python train.py --num_hidden_layers=8 --hidden_size=512 --n_experts=12 --experts_per_token=1 --d_expert=464 --d_shared_expert=0 --hidden_act="clamped_swiglu" --moe_layers=[1, 2, 3, 4, 5, 6, 7] --router_score="softmax" --normalize_top_k=false --routed_scale=3.46 --balance_loss=0.000979 --balance_bias=true --router_logit_norm=2.0 --init_std_router=0.00935 --lr_router=0.000312 --vocab_size=50257 --norm="rmsnorm" --norm_eps=1e-06 --tie_word_embeddings=false --optimizer="adamw" --learning_rate=0.000624 --beta1=0.9 --beta2=0.99 --batch_tokens=[32768, 65536] --max_seq_len=512 --train_tokens=424900000 --max_steps=8987 --dataset="wikipedia_en"
Below are experts of layer 4 (counted from 0) of a mixture-of-experts language model. Rows are named router (the router's row for the expert), gate (a neuron's input weights, with its number), up (a neuron's input weights, with its number) and show model dimensions 0-255. Each number is 500 + 40 x the weight over its row's rms, rounded and kept within 0 to 999. Numbers have three digits each.
Before each expert's rows: a language model's description of what the expert responds to. This comes from a sample of Wikipedia text that the model never trained on.

# expert 3
What it handles: Object pronouns, sentence ends
router:475455492426559437472456474531596436483511560502427585449533484439508520513553501466467559511536483565485487529509485466532530451511486492487490534552540530567511542460542458538503434517452462485416545409454442561506477482502462530483513535466475538521507533545466438513541456457505515493524492475422426528471529434439477463472546463434469434549516542480480549424487516506514499547562464449492547536503517518487495500532532460528443520516524428527488482548530536412463449534539473580488480561455489471474527537482512521497547490458476426479596487573483531552481475538545550464476483466475608510480484515573512445522492475463499536512507489473433455453478507460456485539469471455462456549497509556568494574462449491506530558558433458434539522505583488499531528510471517
gate1:547511444542509570457536537547465556517442505385516525511509532487534519510506557550454432479531592515535465464500490497502420547474558444458514452486513504518483465583489536458525509513533435444532490453522528472478431480523528474521544590516570518455577484470442589512520489541500505480481524560452489525473493521544490494528417533567474532459517540581527558500507533508511513479441525481556598493509461422466488423476475570457486520422568550526532475530484475512527547475492549531483469488434531478537458510585468497542456499473547567483448498517491490490498510475449471470484585546583484438490478513492576493489486523464505457510446473534490488476543504539476537488482548485514475515528514420496566529557529509488472482452478456514464477543483468421521514461524521
up1:473499547482491531497543468498482496477503557564516478446435479484526588434472506479520533487427543496449528511521508428469547480559531486499476475408482511503552476593523479493471518558521503440488469489435495513541495438491546468512521465496528493547516530476463436547446449495510485511510481457519514458502562499489466536523500598439502550511543482476547469466464539554443458462555508571494427392491578548486600438509497560555521578382512565523556493516469482504532430520466540498469444611499539511540432524486513482531539452472530493526474572526492461528503559486457446461520528539562487595510581488497467479477543437466546519526562497554527513542495511497493484476488522551569504533483512588539506432447549501472474537484518532509513496482587464528489450461546540

# expert 5
What it handles: Coordinate digits, surnames
router:487481535417445505463532472541561523538468530475508530561459594502503565538570533588495489470491502485478462480556486404505508485506528546495455487504458565515519524490512551464517533509471503513483486444536643593569488490505513514472506534492467496475643529523492483569495463530496537498439467533524406550448446507449504531428510487514482491519505505432529494574452414549537506474487454525521510500467486528528545511491482534460535497475523509541533528499519551526484484517481523442453514502538493523511445472553484434460499532542450504529570472480437469492466462498555483558492480524561516508486540495473456501484462477504569511431523533507447572487460529539489483499418536477507433522508584516471461494429527540533500507555568426484471488580487491541534542519495492
gate0:534538477446445520542431483490490481543483469458517485542505437578559503426457560479486537380455583510480445552477520551464543506450471498478482511488452545528536575513492485597494509505491495499460492541534451464484482485518524489443473473450514474540455449491553494454455461532490520543551471522609488475403466512518498477434474563512517508474494472472482515497477501454456450523480521451500456466482452489537534437524548592465562514588483421457482414520514475528513538463563485539536510499481515494513555537558517528526481582521506472536439455471521502397500491531514496464568546498498485514522496549447547424537568516564559460484476499523524562443528477463471431483555473426530493553512526475448499490539520483553518522531529503504499481463562498487468520502521506
up0:465514446451483454438483454430509471501473446531453541478511432573522538461518611528518501423475540479469515492507501500486481500496534490489502495516472453460533473482522508498492557499403459471460506529516451430496534463518509461535545525447533483539426434455511474491452458541464528530507494401534491510495470546506507501496425455524490475404503551475510493586522455381542467569505501491442508429511520468469505542467514550550527513551444472501524431556457599514488574495547467522559461475541439450509535477473453503562546507508592476522411478499482479415534446496527495486547566465484499552470514541515571514437486425466551543453528545609516535549520471475485543490495477445453517499483538502525434455444519488482527454537577490461485530506487503510506456465518475

# expert 9
What it handles: Verbs and their particles
router:550476472514523488549487501433473491535506542523500461549640503578424554535449556500571491564474527530432527533522506552498509566516491555515429519444467512469466476551523439521483458528508533454427520451518430495462472481569482482491462473468527520479479531463523437474578529524487548503541487447489487495518560506601500496469503489525561432504513526480462525478528474515519510530489555457532534467481572504476413531474468489516471484537579514483465479527530448498528466430467477473505472451575463486489495499476508550529434420509524449498532489532551462482500526479511478500512410508436538470444551508499474499531456446519447463438531462485513472522534480493596559606569495454454540564510534530477452438576445480562486499506456479433532484509458486489402569490537511
gate0:487487442495479482512495513496514476506477482539532472467510436538537538543547460487498482533519517563575566540536507510501534552529531433522554373491526446447492503547499524461541490434518457476543453501490513521457470471423509524514521516495465401536521522491466511462539519531443496466527498476485482447532483522371474425533561476472507472595505504469471446486452547529473515497580521515556496539571548486506494463485487492474457546477478483544551479479443515476483455434528445451534550532541561481565477520560539539414500459466572507526394481432485572489471465456507504483479494504518483468476504521491525454507457462457630465521496560506448499561440510470495444451514498514428480561554571519510482428528524525488552571508542607525561503455572479516421464489498457
up0:486502464552515482485524477503553465490570446455577492480427531451461482517495485467483560500516437550453521444397517508469453526529511580561497454515553545582464511595380533485513586504490447515557536558486534469536435499483539487523415546462507569534503514504520484533437504453558449503501469464480519456519520446527456534494544458538440495523493486529501509520488431489449500480512452509479493495508458480453508519502534488540506467543472498533459487482535522483521532528426451511542551505471522594532500528550503425543515544450580531556554514473557543460478583494471453514547521527463457562568440484471491521510471567485535421568538505504525499546433470515504509435542449516571419477472494473419491489502539437497409506522447478509510541463528577411561577482489603